From a checkpoint of a small mixture-of-experts model trained on Wikipedia: 224 GELU neurons an expert.
Below are experts of layer 7 (counted from 0) of a mixture-of-experts language model. Rows are named router (the router's row for the expert), up (a neuron's input weights, with its number) and show model dimensions 0-255. Each number is 500 + 25 x the weight over its row's rms, rounded and kept within 0 to 999. Numbers have three digits each.
After each expert's rows: "gets" lists some tokens that make up at least twice as much of what it gets as of all text. This comes from a sample of Wikipedia text that the model never trained on. Tokens count by the router's weight.

# expert 34
router:522526507497486508487531443477476492515495513501513518477530519531489479522470510491483478522521493538511484519539498505509452519541509490550483512516500443491514511472505476496477489485511486496482491507523530526508455498507516477499500485501477461488528484511482499498464428512503500477483511515560493510468495503518485518566529479526526506483508512487500475521524480473497482494486498498528524531475472495483469485529520498499503488534463470483497503568490516521494483520528477525506461476515492485488520502483512490507493515478459485480522499520476489490499490477493520424477514503499511452480504475491472476464538504508545481499482461528486515496473493525518488525471498462468499461481480517504563484540510502491478483520473507537519516500504525528449504507522494
up0:505525477512490488452480478458496504531491502558517522477491538524512502514477489527456500492468509537431488528518517505503497535583504493556509494512485446458480556480487544532480480504505507520499492520539469537512490491490508486493477521502491511511493529477481502484516530506473492479454523504512503511431481488503466525527464539541528522550507504493540508517473506494478516464444490505511500490505520485514478528531496470501465525485498461442492508512529483553457505508526484526490521477499531507475512474549461527458496484499490478493496450520507549527521503480501456455485539505473499477486464525526491434478507528493526508482509532494465477529515514527517540503520546512477464530470547499513533536517525508524488436517492526537463512480493507494488516497499496
up1:495507504468489484527507471425476505512494512530483532472494499471499511506431528481475536496492516557529556508497437450517480501507503533500507466501494493507518539458543477537519503541507502522490517490524479480514543570513514522537485514476472471477532545494502493500525469504498510492505509465546514457459440525480535496517521481536497526495516479462503482518545470509518517505527460489485483530487472489499492507528512500485515489425506500517491490508515453468460477473532467472505487510475496497504491533485456473500508484518513486506535518507470510495490524502488489479503550488496538486510497546509514499498515506516498491501525474527484466528486503500518492520500491518500513534482489520523488524483528513470521487509472471514546487477492482484506564482554491
gets: " as", " out", " up", " made", " became", " As"

# expert 41
router:513472449480534519491458525477516522494504454505492485506497499520466468499493498506447487488496526492507478541510477506509497499478549521497537500482506499470541537469501517461482444460532518473533502517508521496524490509470495457559528497486500476514508461532474500493490469540503499468473514460512488524466519503539493558482527496477477520501481515502537541476473516500538514501517495517481526539494484513519463523492515469517540516488499492518543503477477555511531502490510505481485523481527464518531533481484506448511543513525514512499489483549520495465517523522507504507519481485485539497489515528506508475515495505551471500487488473510486453508456487513522496507522494510471495487504545497497441489485514487486501474540520513528479487484510511459485538446527430
up0:495505495491455478508519528480498506551470472509481493493509473551490525514528454507503512515515498529490501488517508500488499480514509523480510508499525518483487521468508483484496468500522534486499516496497542501483529494487499556520521444523448448483521436491495468470531472525493481531442521506519526496460530496490493516494499523465552499527543546502519501489507534501547509486486478496514514511474506541489506485501560481492490536479500513468462523504522546503500501488480487492486505528475535500491529521506469545487513506493543466561544521514473497510535543498553541490509482508523518485478504509479477496509503498534465517487533516486485531530491520483545522492454508488453534515538509455504482508489534479522487506448518518519504513539479485469481499513494477
up1:455495523503458495549520493515470506466469450517473561474472526505492477507493483471470562449499505527512475511509523482512475512502509487487499482517466425474480544480546497494523523548493485469454463487485532532510507502507530480482478511522499490504481497575539505447529480450480511496498476509479506508468487496511516520546488483446471504561518500488488489538514447473526505448513471473530475510490451494479505519464524486538492562517488532517488524507496450525500466497491533464526525488442473467530500543505506476472536516484499545453495516480489484490524481500524538502483480500476499522490500500493447483526519459464496517463529469553514451474469461526472506504531518510514478556499506501465491494473478491499475480488535498500463495540477527493467498515521497
gets: "\n", "\n ", " Anti", "=====", " census", "\n\n"

# expert 33
router:501496483479533508491504511516514494505528510442532492525474509524574521533484476487499455511500478482495489459531493497467504485498518504531511493480524487491499505484487527497488500476513553494516533523472515472494509509480533491492460504503493517502534504521499486508477513493479506522530495521481512512549464513495481490486454461526526509488490510552570461519492486501485504465509501501528482529482544528510478507462480511494491493492463515512500482492506535452482505554489462493473447467471499490511500527488449488550487517506479502487487470534524505500479521504502472511514508515499494508501510519448484502483493466496496509469494515488494462489531487503487517492538476554561489480535500476491502516539514482532511516453547510524492534495546500531501511527508474
up0:467520527494522490494491508502547526468492520473515502474486492525541483509536471483498533493500486500468500502526472457500510472485480487499516451580505453487498473468551446504497484492481565482516499519507528492497497513526544508494490500499452518482505507559515499486443505474509542518454533492481489494506470471477524514499512501494521490519499501522491458514514487495472519545498532512543541503521537521510491484526498562510470505481493496500492536499511533478488505565491498471509509517463503504533499533492477497509501488514505500537520473503488546501471537474483488476527473505475536521479524521486471494502487531433492477509471475532526512511502527502489486500490483513507505521487512500497500509519488535489563490491505493485546501520545535534462478489522459
up1:536477529500527483484459498505475495483493486481529490502491496527491509496502508473536490484447474527482518502516522498491455508441496468488476528481496465525560536504523533549474497486506568492499442509502505516445458466532487486503462510494511492473542496475533492504508521496509480516498519535531510476536487460512503517495508501472554488548495522489503485492504499511488506434541514513468492471526505527519479514523506454522495450503460504484443497474562553497471473535505518502485490494506477528530503540528488495490442453521509526500478496505491481531516478484474491546496471515495491510489474504546505448480512441500509506477478538551503495508509489507514508504519470523501505496525464496507496540514499513495494517521493507525488466537522500512470478525512510
gets: ")", "\"", "d", "}", "\n ", " "

# expert 14
router:506457498488478518505472489513510480504510457502492537494508515501514494482490457507511493553502490514526515520507488509511500508497513524532524507498521555449497504475476507502488478485516502520486485572465514482508501464414530462496504483502476529492494524466472513510430515502486519516524505485522505460507538489495505505494480510505458497480523488488526510513510518512495508517512516538458518513456492469495483537485469536563545479487478521486475527522491488519521510453533533516488499529488506481485518441508519454535548500516475513493547535518491479517491466499482493501507487478499534523516486502503508546504500477490489504511511449506490520526520489471566525470498460481448533510504519498489493472514513473493524489535528476528474514500520503505519565501526522
up0:476521490520518474490496526462524491517461487506496546542551526495519472492469503536465474497499502490489493505492505499493490509469525482551553467506496470506488463472490460505482509510461521493495483477492503516479498468445514522499502478466482519574443530467461455526443524501444514514511478498516490502509513488498516488516496512489457529518536553477502523511506495460455510509513525517514541528540537512504516516477482482535548531505507546499508507544536536484464496497461510461553515487511458512461520490496530505512565470523490485548479496485452520522494482504498487512526512477512557538488527489538502507518515498511513485464518524532496535523486512497515479486497492502497512546491519501492490467505553507483509500526515457485496497519500440489472538508505465
up1:479484507487494463533513493456476525482473533509491507498516518520505434452487497519489497518514489522496530466477471504494496485508491487486528541540471498527506522514504534515495478486514555500504475472471512505459451538483505507470511452518523529505469493498497564496503514530508485529518432493491496463467505499519500477471503489527514458448537501504487475497548520505512517510533530491490508496463447460510475485532485482527507514473507497507501521492526481518502469498447493495495468506471495444482497444499485470515496465558481494460534514529468471519495504477501493490510528497468487534493508475508512532550484465476500485498487463534542482516498519474529474510519523528499508538480497478514497430503500483508489514491496489535463521535519515532515558484550489
gets: " 1", " 0", " 2", " 3", " 4", " 6"

# expert 17
router:507522503499522495483527512531485496497490499476502500509501505469508478509531473531517536486469424477446477491469516451489551475493490564525514541470480497460452467546483462498516558516504491481467504511519557499517490481492532541524473522525510528532485467502502476506518498477511481506524472508523499514546505521475484515519507491501470500498502521500466494496471503487460527523492543529473490459531502526486525505482537441487514499528496489524487522548482484498531511480517452547545499524530492514560515434484489551498474478523478497499499462513484500503546500501494509493523496507517490500486489562474454511521492460513470520543501476503505503487507514457516501481502473485487489482524522498480514473515482516548445518505500485514505489518511496529533553487552511
up0:449520498501527483516474474488515527492476518478507482499455532495551535444498505489506505486482456513522474553475534459545510510497488540467505546503492503520500484518529457482531483512540493477531517488539564524469496500498498539519475447438528526513466453500486478488489494477509470467487471503522489524536486496511532504532497524508484528541504495485480517511462508481509546486501507528492502470477483514505469536474542478457530472501511449509471497491492472539513495473469467544486508490511527521449478490483472498528500504533512542552481504493481484513503489499463492465528487500473504483481524474498450501462566498510529538499468514478534451532495506486511476502496482500486490519477519462466469510476494473514531531499473469517484465517516479508465507492533504
up1:469525503489540503482515544487494481514500508503507474496488531506533502496485475483519503492520500476481515492485516549517518480542487550509491535498462526504494495524487474512494504507474545487517525474483523514507494478521565490468516506512466536530504490480483514464519510427491486457509471470500478542518473503482519482494511513502469481513507550552522498488528455494533535480477492564475511484508468499429487517505490506453511510533454434482506539511486489482479495471510462506536508559519508473496516513490452517494480495511499475508517478499442514487536509523474486525525500526525539500482489534469507528470523498471505493505535490522503512481515466502557475480496523498557497516509497512521490493517498533473476500536503538506467450475584512503517487505496455
gets: "|", " \"", "-", "\n", " de", " re"

# expert 7
router:491504459499529476498536507524502512532520529497496501509458474500521546519496481492482554477521496490484512505499502500515541457463492502516469479542521440481455485490545510498493461492508489482468501479501470501542546504519507491467488510511482474448541502520509487506475485532532437479478471505517543544520515495526451527493506526510513526506539510501519550500504465508536507501519540530507514498511499518520466487494510547536472483517491486469503466467496552488485496466492517480491461511551494480475495497483507531464513504482489538453464489497500435499507533505500477523536449534516460488489543511498499548472496520572495523466520517467488460526499407477512493481516512476480534518488505504501506438536496490489502521503519481531522493497516476469509465478497507
up0:498480487529486478511557516506504509498490510489515508515496527502499489507470527538530505512544492501503510477581508521470477441491483493458482520505572492507472453519506463482482478452471475528518521537510516505483508496475480523507505505538477487513507504480463503496529508476510501536443483520546499520511491512464504474450525509487486539522525504484514512508487519499470484486494467459548495499493540501474497510504491515521518486472517481476470531510553496531449499457494519506488524454517480499504481483516494491517511520488557486522481472477462501513499532508483450486507490482553473467447504483469509505524485500502557485457533510488509490499481444528483444562519465464515505498499509456538524505511493501500486504489511430456532526476522490475476495508487528
up1:526502496505495472500479500488516508499535506485488479509492502481465493467526493472556494486467491491491485482508474530571504480482497510547525502537529490503484485505521519505489450487493464523481523453484458538520521514463518485482510478522463474478483524503475462487513506520551528495480535488480496484500500468517496500487540496480542467547470479507483521516479515550493533484539460507478490488505480479489539497508485499541526476493477470458533500464525516478537472489491507527497512517498480525482533534510514522491504476495518534446523516497443495460480529500535490516457494537531463499506505494517520554471519526504439477474505473504448503515507499510476439506495481545535490512477502541506514503520479528494517487504495490484530462519525463464493504487534472
gets: "-", "/", "–", " sub", " Av", "ap"

# expert 56
router:495469506493519504535497482537490494527521468540491479503517542525532492486513516526551469521527492554511521503528497479530502482506475505486496479506520550523439521469505476477483500529537480499486516500514498468472508487492467503513509507471515485507439490532518529497501497518561542529500496516522519509495470494474529437473512504516513464519498485511509506507450456498537495505480538466464508506466498533483474488493487514533504482472528537530542507531506538518514505509501500461484478528512511502486485517513485480481481485508499520498518495519475490507471495505517482521493483455491528468500463497487493508487496474539535479518499492503500521503502512448516509490521452507479496490514482480502546476530503514495565505489541491465488426498539516522544516506515541
up0:472461502471510510536506487520522501503528502509489533490537515540485487508490499517524497523543514502486509547481498488498492454533496436505501479517505546549464530528561514498496529506511508546547494510554503521504492523472508514494512513486501493525509493504492465497497480468513574482540512474454499478491456456506508536467462508520527480511515536493480457529506455501502482487506466512500513498487517511474517509530519524547483488518502500509553513547521460485513522524512450480536504512522457526505485498490416541540527520467470518461453502467477467537505478486496513507532481505467502475513463524503536491453473505495502459506473473531476485504465491481504474496544501453488479491497491498531534513496488490509539486502491503496492470492495464509483492503498451
up1:478527497503499507547511522558484492506524470532533472532532532521468557487513488512487497491494512541500496492510465494533502474535469469496497483519489503469485487499512504540493488481522503507569517528509506538488483494512542528480480526462531506521487475486463494518522514528477501464474480485500463518504528513488538521484482511477535481496487533462531476506458515495520489474524496515520508541531493476495474505504496499532467529526528491513521518485494496499496536508470518525544499566525519495498449475535455474441456481509504514500466523537503490538488510484549501494544506492494459508519463487525488519528497533482470496523523519459568514542489475479518490518499494507503495510506498492540548475520487515538535474527517524541504443511543536513478503459493501
gets: "ed", "ated", " used", " known", " won", " released"

# expert 58
router:462535530445465486506489515524530500475516496463486499494507466467491466471518505478448498541520501440445506480475488561495496481495517485507511462472462481515550508472504509508508497505479561511515466452538494517516481544522519550490510484533501510537478482464534492484500462468488503453458529515498526484525460488489465455510474517518528550516470558517474488475486502516483473543506511502473456498511457476483541441520498522512555498518490507522483509511502520527497490502504505510534498500523514454539503495486492539495550519507457479484535477540477499463485476496510506529512519519531503503513531458518509515484465487456523518502504486503527505507516521466498461518533522495515489500500498495494508576518496466481535508518496527486473491507442518526528477556503503
up0:519481505482522489462523484515461534464534552479516506549530461489477450502523511487461499492465513441453515526486442495481518511466493512484490496531535536504486521499472495474522494503478475512502454504546509523416526466492506502517511472479479462476504478493519483509504519471526489517489525497516488466526466463549456473505541486497521493510498474478434494504510554547497512509458479461493471473489476498526511495544516509500491456480480484480488514476530505486573460496492451555487547532502470506529505496480490485494521546491489494478459486516501516458480509511490494525542465507482517456491509457478533487516538523508533524498551465516510485488532488522494530518522519496529496533505445481479512506494495500505494513504460531487514498531514513479502540492478499
up1:497500522475448473538446503525451455470444493566441511497462488496532453490504482506489534492491479487482510494485515528541560524511464516475501490520461502506463499500539474463490422523469512527491445489474496435495509485512518496504530491475494522476503496521517494514525515462519468469459496531478501487543457499476496528519515530485504483494531502532467466493463533501503521517523518486507468490481495504479488488480508497538505531490553498490490534505467520484510445512522507522499491505564462532494486570539504496500516504532476454506507504503495487484508515472490496530469547499488510501510523466501486549522520460468502496509514473531481495492501535470502481508555518520529483532497508499544498537501512490495465480486521493492493471506504473507476521510515480
gets: "ing", "\n", "le", "ate", "===", "ent"